From a checkpoint of a small mixture-of-experts model trained on Wikipedia.
Experts: a sigmoid router, a shared expert of 256 neurons.
Training: a variant of Adam for the experts, 263M tokens, 4012 steps.
Below are experts of layer 8 (counted from 0) of a mixture-of-experts language model. Rows are named router (the router's row for the expert), gate (a neuron's input weights, with its number), up (a neuron's input weights, with its number), down (a neuron's output weights, with its number) and show model dimensions 0-255. Each number is 128 + 32 x the weight over its row's rms, rounded and kept within 0 to 255. Numbers have three digits each.
After each expert's rows: "raises" lists some tokens whose logits its average output raises strongly, later layers aside. This comes from a sample of Wikipedia text that the model never trained on.

# expert 18
router:137148141146165143126133156094147077105188143159180140143091121125120120195143148113105170157086132141071107104108152166138094085131154126152156172110140135208084143118136107102070094128133170123071122203109127166085112096074128134114103161106149178069111090096136079139133091144128113160086129115080134123131133177110131116086127131134103086115208113162169111164113105122166136110182089159147112170125122153101111232107154111108130163117077106115083180089127125163138083077127100118089110080134081125130116157152139087109132120153128160080124152082051117177157121178086093115139090121129075063150121117185102066115140130111132104170154132106201191174153117131106133185112151203124092143149112162208145083136105177181126082112141158168117137135187154115165149111134114
gate2:111135087078112112139129145135128145104131115140120132134162112138114160100152117098166061097097117106153120141132078122086152178087074127171092134147149115129152193122133120124108136104136087104117124103199153184132149141125082145095173171172121154104045172167180219111078152090142101126115158074072149137165161032118138121062132145096097134135169136116131102150187129126126116176118104102107149120144133192208154138098111139110122145206107101208151222101120077122114125128139168153112077085170078076155109148150145102122104119120080142131098096166156142135137144171123105187141084188129156165129168132111107097086110057171174153115134092144062139086126152164072121142150149085129115132188081168132125147091157156156108134132128176140114144134106156151096088106115163
up2:107124108099135114065120096088144072115101124076109101078152109164157122161149140181138158138090155173073083144155104102089166130160133167107089176084123110129125121173102137137034144165114101135091097117130106131114120121135138045118164196145147149133090129156163154155144087136143115116109203140056192104088093171164122167124054128135136070116122127076145141157092157119101085133104176109117108070188059090161119118128145118130067144163118096100071084186088091163083076162090187200127110147119129119166132062198175132179118107118100105139132124113077118126162121170129117117112176127124149116169106139131141120105140085155108134101130106079152119179148083108115107120125113125139172181088106093175154143086092183109101124093112132173155156077132094117079120135120156
down2:147145129103142065147110192166142148091091150162150207160100207125160118121096091089127127118123150142130170137101127104193193101124191180101140142111070099162095163147149186100165117151124091140085145136097150133120126098126093160105122147136095097118105168089134075074171108159133138106121129096177144144128104159136119177171098099139141127061150103138113086164146153157067189098160167120142086110121170166116138128061093116089127095112120199110090158162146126061143091109218136119154117105143177089085092124156180157122078090102093166107110089105139105114109127129096109068168144162145137149142077144098128093123175165129104127148105124187175152112128143128139152053136149167160152105115101157108149097178081178186171109125125062153091093100139086179157165139142155
raises: "ides", "ided", "ide"

# expert 1
router:166132091172090136165145202141151122103125161142173172192110064125132065160182113130110125106132162128172094157121113172116181102161179148097163164171121135161097089129083122138054086121118175139116124140139084086153115087115143128099124137141112067129152130073142060081158097118100153122084122110144123131145143156146133114120125133134088156197145113143202045156130114176117121093148109128097133156119096166143155139125171145062222210071096117130121129147153168140139106106140074111191138117112130152125181097128115121147153109168072119086090210145080094142129136127168106120200122089133136140148166131177077110158134111120104112203109158144145152148102139109118136153083152139123095198174115128173110179166129175124130113155133104146074123179141165073138173143119162
gate4:176167114097131051103067075091163117138136078147098104108108186179102159132123079134106118082152080126146150160132170104109101099090066090142100127155105126101113089153146128110115134124096164148149070088112149133149144126094117155118108144104100067169173186180087095124085136121063096150156124143138110082189143121148145097137132152141009138109150183091147131106209197130069153156137179109169121130132154149114112110153123145067115143172086114136177087165124137147122179163100118110160080114092088065148110140121100081074153192170165117139067178140116153175103124140126166190133205114114143162125121138141164112125175119125143136176091095140187140089103130133128146102149146080106151112136090148134095156054147144164159135131129129130113164124165160153112079094144153
up4:150128135103163160115118095117136088124140109122080161142131163129097100148103141156125165189111114180096109077131073108131079156118207100165134116139159115166136156118133109187142134155169080105111117108151086137153081107125180098158147096145143144185079114187110148156036149115159162112150158112124130151183149052089130121145124146075086165129149082198101091137133080103152167081080134173109091130165095117074124120144089110146205139102147140103149114114116134164131117154097098154168142202141152114077096098127088222153047116138072139130142151143184113135102112126100115138121146193102149116104086143154129044198131096153145133101145120119162086079167135136145107145078103145161134164169135112142146098150109078109111155144090130166159138047167102160186132156133089
down4:131162125123179107158134089160129072145149109137098142150089117086169116143090201146082137078149196169104152111105124122112156147094119157145152173113119131164145110119074133124097135141099161081104059143077165122039126112098070131143123116158112149092151131116210131131125163110110090141113107151153094163135148128099126086118107126122173201038149083125159134179077146126148159075121111093102129128064128117077130072104127152158173130126076118134124119219106124057079099108124143090185146088127135125142136086094172080167135046157093103156133135178155130063098178160190082132128098159134136143110143118150128072138118150162122143105098135120142094154135121082102119160114107157166163126221125140138151106195101103124085085089128144165178117168098088110158120120092122
raises: "ing", "ise", ":", "age"

# expert 35
router:195141186122119146127090136164118100120071122113088127172117124153107095133083121109116146131111125158102060126140127157182075106126168098121118191118138110134155096146066092123078110140115173120091160118117140126156133121102130113105177067173126149102156064095095101127119118091121167113092190144171156120081118165103112111169139131153116123167149092097166081121101137144147096092105127074137110159101114140073114148105192093064188133116093146191104151089105129132145107094126083095140115090140175213041134120126221077125140074136121210170167197193129144139128111134145136133174057118094094097152115130157153085137128134124202143163128158099162180151144077082097147176136127137129156162132160078186097149158093146152131064091166116120109128100146114111156136133134169
gate0:169149175077114150079187105228191118112138130200115121114130142155065165124090146094104150165139068112141124137136159108171095088084103068170124158131135145152072137159185093117101153100126179078105103125125103148200092120165171125156119138140099136163146127108095165146075108113145124126170108099146057177134155130131182225101139097097127125156083122084079121090136144102114141124147109095150113122205127116161086133076106137109111088157081118119159150121141099135132107155151132128138124093110141172132186151070118128122130181080159100175149188109119096103102098142116176160130132167150152196121143156155130176163143157115173110108070152148171130111164037116151083129162099095137100105152151135126083118138153121140146122158086075157178093148162079086103074171139129
up0:123123113147144135135131113138103220048121197112129156168137083092123161153097093116095092085121140182109074153120138125146126172132099165113069115096094123119095102148074136165150130163110131111106113123103125169133128158116178058140139128126122103112101129165112094162129130074131162152166124200126088079111104205173146125184153141155138107125106122117128149118142136143140097043158119069153058100178088078113103144081130175081117154191145120150109095079124130106119111148085157117124179069122143094117093146096176166131138121132198097112148128124145145121111191109193091157092123230116097085123156212087160160145148061070125080165167152113143125129150138090147114139089105149154114118118097192153099130122095093084143114109160167126089122092118112140089180140090113
down0:134146140111122129119110119157168096140156150107109139147132212199064127074077141125095136140102079108168152080151169148129148117085103118175152100140075081169163106147143077203178193188103138159166128117149120126197117117131130161135098089099109153104158038125138193116137081149140114128164133075090127125167087151116141070111156102142085141119150136129115199074081099150082188086144114078139162123169112092078134074158131092097113140139122140119136160149115122131164098141077125132111107197145150087100107114106087162155137134167148113166123126140139104101125127173075145157129116165108137128103162060138128139138197071153091098143161172158117142054131093140076101083140168114135172081112118095152086120082119155146176107125153170180138112131139164090220140131102137
raises: "x", "-", "0", ",", "el", "g"

# expert 34
router:132127082141077141124094188132084081150149195151101166124134144136127119170135156096117193114127155159167098105120080176098132051149186166115173200151140148179113113125117045118115062152128120124126138138100135103089107116154123151125114151142157088087131064101126095084145085128109126107084152117145146140037101163125126144138105133150133112136142120148132062154139030136125119100171142121051128119033104160159136156108136163063126178106127131115179106109046132137151099129112138096160084125099152160092153170133136073094130133180107120119138153141053175132138099179155133129123090151119111092142056125171120137168081122108103130180128153079172223156172139162083101113144119130126143106141126136160117173114143169116131075103155149145157106099121155083151180098141152
gate1:153137124141115116112155176136141066117125126140174162116132137126119166162157144067031097169135133097153152111118098157115155150143147142073130185119161093157146149071137080040178144135157091114143097168109083168167184112085096142178147143092136102117150058148131208141109161138118165090164159165140116155142193076132150096195079102134154153113123067152061152148193107197081112124161127149151110150109148146153133174093107131150097115131103139152117133148152159154181124138162127124105147114139171106113150105083128175108149141164162130126148147108097126060144081087118135136090130130179079118067111069101134163150184148150153123090149152135120123161165115177114115100148064156063074136130161184105128106159085143166105084176072090186086167112113110113148115108100096
up1:107139114144124106138075092048132151156116091139137079147128165123163081106137097122170148075108144137089143147148135160104169101133081096153117155136094070150076122149133184142112163116114109123106107166143115190125082184110130138080096150149086146139136152138062135075102128106164077150117071072108143096095079163129098105095163166131098152124147126111125111181129064117181140170117155165099150172145122143093143181170135115138133157157137086106143146226098135176090156162148151138111142132073074152150112159129173156105156143054109111181101083126134150156122085110173107155118119178120145136112153171112210164235146132154088168181149152115133069117124131054126089103110170113186047089156131115152126131120170130126095147161159108110082056106117143162105119107130126
down1:075164149195115082041104115111131145130155085144109068143145090113105109187127085153159130132076144093114118145139117099101179049116110145127097110123124149166121091154172165092137099197094100130141112083119159151120131121154136120100158158096088112113118109128123122098079122131105217131093095123101140163122151113172163145162088138090187113146115073131180155154110130136150172044144099127092185124125125135164174138183182146176086090154117153142113118080081105095157169129119099088168102125166160146132103053160163101119102129128121125148133081111118159124139122163128177115146110108040105150137101086039148157159123100073110189120169179149210169137139093088074132128164122172121119173113133138141117153079093105131189121140182096119145115108118153124117202113097115
raises: "s", "sp", "ric"

# expert 32
router:174160172168097112114113126161103073120086118136116133128093145135167065128167121085120192161107149127143097095143152139059056119158162111119154197142159118173114109154065100114107083156157179089105167127090195073114117144128130101139112142116202103135176135078131129153169150107141173090104130150145123164108074168104130159126138168154067134180146127116114138106114158119131115100162117140141139180112140122093162150104155179123134129114136112139089123081125089056203103070127165060154112144141135110131136123097125101128143165156106116131154193098112150095090192099117100137126167150051039078166065081127104071131130178042177149148125082117135168104175121106082097108165149179114134129160121131141153121100080164128099073084128114106157117139176136156172140157159142
gate1:123108122167168143163125158139092114090112061112225079200148144136161161170155143125138122133113145101145116169124111153146110110115129208153175182170167135147065140125152153135130097135137145127153182162102133157152104096148087161170119126121141131164159129122127155109091141103104159118119159129118124148144087156165157080122117119155128165137139091194106164088191137110112156070160135158118092122137140105111141133152152204169058131077155142145160120128100134140111089155089132112202112186124105146181099073114189157115094164160128208147132149164121135075081100099143064142077116119200075103135072083137054173157136121087127126092119113109123126174179145154172143154149094152138192140111167126135135134136097111157146112173089088154081160125210093098128090050109122
up1:134158131144098124108080064073163108123096152160044125124099148081142096134083081107113143125105116149143139136100130147112151161140057102099101162079105065126170148132123143124100165128128082152120083102183100149132129162056109118109109132174133126105078112139129102109135092128161075147082105098163127141114167108102116143136152108140149110125094157055130101145102133120128135153127132098138181157122142094091147132120158053113150088172062098091088143139136171162084134117188163150069138103097143091054142165156161155128143138101102058136157167068063160146133129132145145126172104178095153213117096154129240165151155152175130170102147138179161105160103129114110106091090127112170052152159120110124113135110210095135052139151074155147135130106096142161140156129154071
down1:142152151140071136140151151175159124128124172178159118217144083181167116196133088165107152122082103129093138139126094140111143127114146095157123144158100135161123114125102049149145110181132141149112171067117150144115114146109122135148108148082122120117117103154107147058106085091131157062091111156135146177124131135180196143119168137146136147146115124137164119178130140109132136028070088039094153115140054139106101164170187090113110160147133123190100155122101139070143119152094096109141202117121174140056110145135116127113155135133075168114125119116144079153128105111145148178142121072130121106124123096071073116194205095096154158191145144130167153116148151125148106197166110104112119128115126137115068156163116107183181135135140117143073203165181108152160123146122089
raises: " to", ",", ".", " (", " he"

# expert 37
router:133108152111134180129094152083083095102074167196156157133096134119133116102191154092126172138111135121112060107146124115099141096169152120129119125109143125213116098115109100145164166102139174132099175169083102075046132138091134115158083095124181120148141149079129157202139102123083166135118142140160096149080119150137134178154129138163109097218118134133146069199111099104151100068148115090130127187099111125114143195115125135092183130123158078086109192157120148076132093131136104101157173113132109152056125205095141059130177149196148137152143117167097122127159163139103100108111136143118131094121070134198119147101156193072134100187168116069141155132144147104115112164126153166130132075125116112139169157105098125103066094102116146119086095156117131127130169171120179
gate2:120094140117105201129218142173117136116088099139168168163138074135110156102114164142156041140137155106136142126118143052143149101105134112134097130163193170103132135086081119104168157083140079117155077127229137085138121168084123121151057177155097107166119195110153161075125167127212142100150134159150105125117159098045128131099091102160136158143113126100110148091136112142155116150152148159138102114116200127116112129135120125141141106121121073146176218122150159058119116166121170110108132136139122126126158153128099173125083113154082170165159128141154112149108113183077087099093092178164137094092142121177089151105110113110113122143143164195061142110149162184151123094126075109135113086148140187117133152150139100172109122178072207115151136143098157144095141124121117
up2:115116124087153116114127072057088183099075104098096143145123089095124108122148127151157143076127127148085113212111111112108143089115129180133081133170115140131060097166165155186158129091085122143154081132145102141072094079141124113083141163149077066168103101143093131173151104153154119140103152132070111121091099075194150129107103183141109160102118127059135221146081151124157147168120174100134115120206083147120128130136144152102114132152091174117121096129111120114101102182125063242130145104109153160153162141140191114145145124178140157087111111096153106137123163101120150073114189146121144106106062151142170145119059102207102132099156105117128099088127108093106125159154076134114130190165145121163081157110096126141138141123208093102130098097130132144104119126141149
down2:146142182137106098109141171134182138142143147139113162094109139119093140117070125098102184141204096160080187096093144073136130109127158119157175136139109151158131135197162088066113094169136120165115126140095132150167128113133101173116170101114175132110124149079113164067184124135093062089084135110114078140069101159065133150154157158187151096125092117069166136132159113137122087118143131166154116122127060211092120114120199155126145106086130134129091115152176125140148106159125146157164144127115215108109097173134151115120111143157131151172137114128067122079110128152109154160050106138122107157172112108077091137145124171128100183151123139148115093161164131109047105155187090121144151128120101177172168091070085163137108189154080116106071153118112087113203154109123096
raises: "iv", "ous", " ("

# expert 44
router:156138132124110133133078135113114042092098150163149187150100151185115072129118123127121197169179159120126127123170136139103129091187163093080137130120102126135089122135111126114101123145137178118122123167089113075134120147161121159136165083158121139109128099097030113192175085164121139122103212145136171213087105178095128150167107135148097134163194157111134133160117086118093110126141128145140120201106119109090133176087157112100153112097064150117020160059075139137163082108169122116105133158171170121065134196092218143128191139155124131081137141180071157142176134126080147158111142128132105112153144102127138100163111135106103132133127120105153127132167119062160168170131106182146096135152126128136147175103139158163057095118095121096128080124149145130139155142141131
gate2:152157146114142181160157139143110146134111124104165159130213120162105118120118183123145122075070103105141139108146156114130185193194189108162117130167090131172116133061163150081136119146127129138164168089144123083141136103149101188150143083096123105182123150157101122076104128103143073155131157089180132097074141128117152100149138137126156113143142152096110116088103126122086136154156144123168109175111107161118108118137118134124187101139061107132119170149084121116109185151098185094101089121130084108104132166085132184123110066114167154096142106088183155114108091138108156145147179139149154131176136177139088142100107134128112199132107167195091096084097129193115126061120066117109119076165186143097145114127066116179139120191081211075089074144109083188157181142137134
up2:157090176074108095080101061106113145152131098145131181118186146103090142172101160189114146138099112155125143157141091134177073104134126143122092081188122160098124135135167148196055134141062125158183123094103113123160106134166131064128165156118094115149109083147137150202133107050151135096085161102088109113075111163133137151186108140130145101072115145140136174115139126088145139165134161099120118134147064153088163125187148123179169142205132114185119068173073119174087107111099117168184158105089147141089102093159121090111112131113159103136104195101077179089116154098142164123110154152130158085102100120141099148090102072098138138114152099093160151048136148142132136126073098122080124126068159128172085111100088117120114110096183095124111073108111126158128091151146109
down2:194182126135094127148150098165135096153080136176127114134079137123160173093169087086169106172154148173134194087094132170175080119152174160065159101142118106080081160124136162112123088180105117159109172065156152131113133080098105131152142162133100145143137155118176096085084095193164129131149154133169141188094159106081104113138092168120116099142151136143102117129151110131121136123114130166149139108164173126146128138097143150057109151140128128115132146103134125191142064096111080115188088077191117054124103102119133139136107182129128200058144100071102148133087161127111126125077107153094124171177135159097090119131112090081151087163148117136095140112164142104151121103145129178207131159128122128172118071177221213153126130131057099145113091113130118115111139090155163
raises: "–", "a", "'"

# expert 17
router:119122103095047135140074184121097092117121168153156131130128173085156123172113128080153194121167145116157131140149086111055162117212159141117166164179149103199084115130128101141137070105136134064081176145071135097105137133148062146154173122070150047174140101091116130108092101165144089142139153142147106143112121124129118117099085130132094115160199126164133090137064059148106152101156101118147139160118129090125110159077150143081154170119090132095114117040129132115141075096126129156130148112138151123129151145082140092133167079121147153101120194159107093119167155119145114170132085124115106146148101068130093145126128117118108142117079137112137138149096118120067118184145148145098151083122084089154159159114119202135133043155105132086137105135123146113137188146214209
gate2:162133139086088133110092080175092107136133127124120148128149083109168165092216138094122112100091081140155158087122135111108129169114091091099137166129114068129150151120133143061157101118107124071131114057106131070138102177067102141209170087123046123145134137083129139127113191108159177131157090148120153187111175077121184101070131140119135118135130083124101133113097140097146180152105126152127172141081140116158101113082104112131129129142088142134155124110139109138140173130091141120138106092093074074154137114118161164161129100123149132172191134127198104111096116205092128144142122131165167129098213136196101101094207140127134161143091216186109175117102173152143151085172079108104170114173080170123148131121085130173115114162114161070156109148133130150156148142133175
up2:150097116107063113103138063083093124157114078106080169118155084135126162120117176156095076142134106157152117143180144058049127115168136164096128119172088125091058093174146151173131186090115147163126108093109105122120087115183137079082137150188075106122058147128149114146120115107176111077112122152075107108138103164165128118087097140129140084102142131128081221180135130096141149085129137064149105105171048107117154132171138160149146178120122171130095120166106116183125161138052155155107086101132168128148128158148151099079180141109181071112116167128089074130156168149108070095103138135126165123099113099135171123122150065147114120109167075101117114121140102109072130102113076143115098169170066119147111141101131181119131105101185122168150087134150155133168120168107118
down2:107180142108124169119110111151172109144174158164131136108130199078157137130173112108116155157175134131079092107119140160112134160110159120158150118138131145107158138142157175094098127188128115093121113096133204134111090120119073139135109128086110151114089194128182143097162125102155173103094114140148157111164076168139106132151088114102165169127124119158141137156128112166200100158120119172126119183134130169108135130133109139063131177140154194133096093128134101081160083115103112110183144114166096062091179134158142130140113091083123106123109071090058095125107112153049170145095128171052109140092085191085128156105092113089064140175141130163168117164150097061138130131139112144091122083092143106171130124097081148115154157129108031126151084153101131173215099125215152
raises: "\"", " ", "st"

# expert 5
router:093103157104091143114107156106089090096093140130120123127083114118179122135204089123124168148122157110097102098106125157080121095140155140102166191083103124129065104116127104129095106124137150137073152150102101136129105086144139099157112098095160119142160121093071147102163120114119105148129105175121172149070104140087110112136102154120074130203132127197171101184111046155076116083203096118138105147118130112140091151131142108072144174111070094154094152092144138162145135141157077103094104137132092148087163157133115129104172172153168141074129143152058140090180076144138089153123127150145139108161167069112154099144127110093168137161107130079196205115159133080075132135162156156141180155138162185179124101069141186068099055155155141057164165127157140162150132112178136
gate3:178181135123159095101099130165169156139162084181114116094106118139089146133111112184119107143071094094149155090154133126163158194133047071117139129131111129131126137144181114109180122110080088147121126157110188098165138112151107082142170143132116156153076063135133078090115161111126062155154131076102142095086121135109175143117149121078184100136088117092139117213119113135101143122165131097131125161140103122151098099147122099120154152152152167201156075151124131141102147136081100109144070163068142164096112147127111135118106143115159122182138108132142162152149052162131151154176106154178139135140157178148121131106175089183114095160192179100166176095097106133112145102158118101179142115127177184133096073060129127213164153175144095100185136221148112144102122121127083
up3:156161136078180131151187201073131110158140077156139145186186138106109139106088121096181130127215125148123145179145112124068151120126193146132140139063091122134150164125123118101163163071167085163185204104189112206061128139082167130159079084116137088122171176145141107102182138122141114132107162160154121137148184128153131106167169130148096161107116143106145170095114144150100157121143085162136093190123150128147117123172120128116159138115126107076035194107118163161093130111135119172138151112140096155124146133148126173107122165146115146097140116094151154169117142098140127119087101147127133169113143127101158125054137161083157110116080119143131061124073182074094146105196110161087156124153135125047193157125179107103155148098142109160143174095107150143134155109147161
down3:181133131175183139122146107115097081128112167080163134100118126092112093112160154155127135103071117103140075052087118098149135089173170136139139129156095145117145137129112103125073056195141135162170123197079143111157163078129113151136127163147152077113106115098168148078114089059211084108155126123162096168094133108075124184100153085146129102178145138178163124151099087160102143153127101114103146083122109115138123133070152136158122098160135116144162179097147130133146162134107108157097102174142153087143147090127094111115159163158205128179117063102146091080129183126043137087187075098123090154142134149142125119172107088184095198086114115119103086130122095093113150161129166110104066160096091150179096130069136101159099142086091143064146112129122110094102160136081118
raises: ".", " (", " |", "le", "n"

# expert 40
router:127176119113114171197130179135106053097137167113109141139094130120163065124166125105127160135172180151120088134139134133123144117180209119137113154149105114153090153163088133062101126130115149089090150132084145159093124127123098090136166126108140099161112086121113149133177121160124101102124094134134163099055124126076099169150124128156137133169129136129149049172090048102134066125160106111145153173073136153099155169066111122105143179072160086084088139120117142150133081150141111110148130151137163125109167159097139120137114147173172140161101154154129148133131096109189117126132048169049169152144068082101137096108117168128142064165104060127159158189158102066102163165158159132129145131165064147167158135143163168093085120068082084131134113146075167069106167120137149
gate1:104165131108129185136162127132114144140106109116109124090116109115125104108119171125117093138147091139188125157124133096135138113124075162113154074156153134101129153104099089094151145168091106064119125172128132199140115128125086081153105190157081077084136123116129124121130164108190165080149143125076048083187176126164156132183190094137146155136146119120060123126166155073125149080113175174156126148151147099065065131108079152157129106133136184148130075150105114088078107138159136112178143150133122155132107132095157169143134137150114120206178141136138141078152067099132178110079078069143149152124116082085087156130202197148071104113142094129106130158101107135130101108146068102153088095171086105085110125143155114179068068123059133171095123137147146083107096066104099
up1:188118094160091144150140045148133173119098100153180080117113119069140122113116131102159133088146140089130106136051145169113133114050091071114092163111134094119118131070141129152158169186125142095139117143146107196124121186110135082077113087146082128081106142144177106088136073141141181119121133108117143094099119116143127112136149149122071149135143127097143156126094124068132170128117099157096146135190187159108115166130103111120117107147127110156097097188167137127060097135175140164097118130108088065111114100130197151149124148199124118159049091159080149114108071092147118169098165191078124136113204098137114177164155114115098130158170161088122114113110133116157155122117114109141082176128124085137112165176154116140068113093097110187066065150111162151135138089101048
down1:090182104147138134105115123156182140067144159120109125096142089133155144133194141153148113168084122089111119072176114150105117124129126107124092148132162117157142101149130111182142124165113117126110133182128131117118104162119081154087144120112182148102112170156121229053122129156147142126087128106152126155099123121103096128095156253155151113118145101117158188178175127163138153127122118154159138128146154145131102175133181112115176155091125115130066146155109130087172126150144080164136106177083164084162053112102117150195063138110124138155166126140107093237095108178131114143138116050101117132130102074103061151132191112146138166133171131125058169140111144093133108121105132109198082129097140129146088110133135109106196149183126164136069133161138126183151142194099119
raises: " and", " with", " the", " a"

# expert 4
router:146128142073091126158089094155056118096125170169167148186079085098176116149194113106082113147132117160186118150155121205108175120155166165137130115107153113163090137120099111114091096130161163165084158170113153144134143115088138117178128118139134096110187139118122157119219068124140132175123165152152107094077154118091122141133122126156119117117173158148177098149076106107105157153174107124158140136104158125138169148135127135103198171136118167104121134144101156111222064102116140065150131071124170108093132171084133110117134135153174166150151169204094176104124123161110065167140148113103135153134040078118127074118127125100173139144095129117152217162167063149065138123138121156145132124136127091182125151133087142062110144124119106130082139150113149144187098093157176
gate1:081132116145068157152113107133187150088099113097196146121160086122136170131113110126092157103065121087168174144084070157148113139154140179161161114108106119155066114134131119118108095145105083142153151167138125171177158108120074126141157107151097165137084091083192154113138164108134150131090121096163101090140144123193147141127074087170164136129115116145147163040160117172161169157181120104167113175156161117115159133146096170154091116128093174143173089107115173181145123112133172105137108142154141141136115192114154177105124158119102182101196142112109124138131070159078150100137155096164123115130119097107090181151152135138092140073140178123061121136131054164163151120158115125183108121150178122144100165180086121157099082209106086152086188156177083143107083059118117
up1:160076086090090195051085110117137129119104125096188123137113179131136139098124140111125162132159108130138151134111125149146115140146080069117089145030152023154125140137080165107082127115158143125108135152101077155169156167122169157124113056106085158165100185105129117138074126116115134124110070142100134168092133175103160164113141123153066118145131118104144099097072113065152141122121088093177149144141099100097160168144130146147077101117086108089131135164161159208103158140124151153081108114149125143120130101193168124100172092114173156137165176159079174137096131073169148187106125127104138171103224110113152123185178153114091136126115184118143149072096164081087136072120094109178069146105124148130159199122134104167105102162096115154138141156107136126110130112140123
down1:100123144156136123088165098136138160094177166086134140166163118125108167149139108130108135156119147110139145159100109110077153114134072122103091105128076135148121081181170112177089137104141100090148122124142168105135119087134118200105137168105174089107179165152113096077117144126140156100129123173194108109102153168174134184177146207147175137144091116109167154152186127104133097108083116110104130127120142161151121067166124101147091116121123132151123076150116162156183110123123076082175133042086171135092144165128186096162148175087092135168180135129132153152154168113163119119089164078102111184099088119103092109181147182114120119154194121166096152127136123156074181163164100102158084134118151155049146115121168110114242116064188117113113179167088114149118155133085131
raises: "g", "rd", "ter"

# expert 19
router:116131134090119197170155148128113114121112174110122132193114116184155096177143154103097163164156137123153071143128098144108075140152145137119143181140149120156126169149107169130120112084154157088054121152100115103102141113111125109131121077108126122155153138079130145161176106145134102130075153187108139203102112164152148145177150130173146188137147042101128115101111103130113069100169125102083152147120108104091176177117209111102150161104095097103064147118111116150190094073127089072153163085180138149111172099110153069130164121126122181076149117173098101116174138074093128137151088155091108105094121137133121043085085152102165073176127100037178114182151109078089138145127125166134106158120080123129127153102151128061136092081148159089178105120092135085123132145159119
gate29:178121119111179124082097122096103146149128092106129135139113132127150102172137051104102148090112134128134108080041143134104116108136075180128110147126073174094043119119142152161087100200088129110108115167134092062181087134141084113121117102061128089124177109128121141131156121104059222149084165157162103181123172075130146120102109170106148103176117143122111104155112141133126127149163138119130127100088141192097131121136062099142133134151143195176096144174100154113154086154171146110115161126106070146095151133113129079133183130159183107117141181089094132084139073127087139124114110103160075079099149113122144100105124127143139179176110132067176153083125154147151086090140080129154163144138097147094165225097101105148161114153102141120121121166144062155067093118171142
up29:109125158101126112117102155109143087069131159152128153111159110088135130107110169139158099191118131108085130132211133140172129085137161086133194140128142085146117107156153085142119182078139137058118166136129126164102137151132160093168128184169147170123059160116123163115120124156204099086179096090121147063117094139140062158163156123083116177169136141121104132136117131206094165150133098102155137163140089087126104108138111122120153137101104053112136113108151110162144193111084068126152119172087098128169091121120138118093139168069074112131129104138147136161085163120220119135148171149098137174191133130137120176169170117104137146127145150164094149118126096113107131111134160113116140109105170169174105042155088173112096096054174065111125158093151176177160164144088198
down29:116156120167111102193135113102146144145114131151100143107139126091136099125128134115184173127140065134103126143108158165149188124113126124074129167128131158153150123095070093240170136099085137124172047124132122121141091125073130099153127046123085165141162170045141143153101160198139210086116115134129105166106101100126133144108100211100062142149060182101128093086153142113097065065103135139139127148115139148177110040156136160123111133145153124126177144124091065182080140158181133147123092126133078137114068115130155134115182166148097106125103181159120160129096071138062147169178144081106094135117115095154148124136161150124128134147115087122149162125091145093167133151078139115134114138138160143159116179145132107104115106116152099216131151147176106102086106147123108
raises: " a", " an", " the"

# expert 13
router:116106103151112135177148150181100132089143147126156168146086102151095074142171104119129140144101157117149086108144144170122161134142167139146160156135106159183128026093112168100054050154134193116106143147080151116114130141130133128178101128140169080151161054116108114183120102099087207060135126162108180145108110149155155093121143123129151123124123136127211061202104135124110148125117126136115114144027127154092139163131148109080141151096139086121131158083114158106136091125145112101137085142159104086105104150119130072147134065209114165178153126173091122140157126159082133166186146110108081133164115141174080134128092139079159103172077139062163155138140130105135160169176163128068127094136157143186144187121149126127169109117123144085128098147127175074171142100132140
gate1:077095117152164141136134147126124128157123123073178124133099087141132081145162174060096152162091106068176134131101144099169065156168059147156174147104083106152119115098134137112175103084164132114124104156105127140144136120132097101135150034108142105079147121073037142115115108100107164134140119121115104155150098121127153089175163119169147149147161097128168091144152140145073130122104142155178087155141133148139084154151145095158130070128108184152063087132106155130124103106166131112130088109141160174089152110076190120144194119134095153156143178097160079117152109137052117131101076063140110101120083119140109143121180164157047146178107231168131162152132135148160120145140092122139128126137164077102170156045164135184123144172080115084126116151184127093148115087112119
up1:202115146140128123101109066079102128129121115128075093153099179115163121091114106051193137106098099204096115158071116145103181157135128125106187103145123082183185084140151145195118150197115083135102136164136125159106117107096134118132104127142179140141122137151093126161100074122146158132075100089115174110106136168071113149128146182152156120103145117104136093103048066100148109150144142159098112137156171107114171157120146076156099104124157100182096141122166170228094140180110140195136117155132065103098120173196147120104163132113179098131171153110083122135131080133131105156113169138179122157093174087082115137200100132133116140140110140086144115082128154100090147086096103196126070106101116130142150127128168106155093135128111095120153138174100143177087115132184089
down1:144097152153107148139144150119088130106136109172111133119072115135126096178135087129183123123155124155058173142151051158123113089121180098215177164176183132169104191123144137152095152123089115116119135174110106182140163185081132163115136140171168114136116158124180136123149139116128107133126121137126193138167154101192115168047147139151149138165155103104154123178133160129071159127068139125109166050083127194122114134128167105106133166167175183183127142156091097130157110160167095104133136112152175181110142107079087135132152121154168134178161137095128140112069136093072164170150133178176160140118110078121155114156142116092136163202130137099063168119129193126092108159114169096040118096112123166132131133100093092087116103160179099126138133105137085145152138136142058
raises: " I", " and", "ies", " &"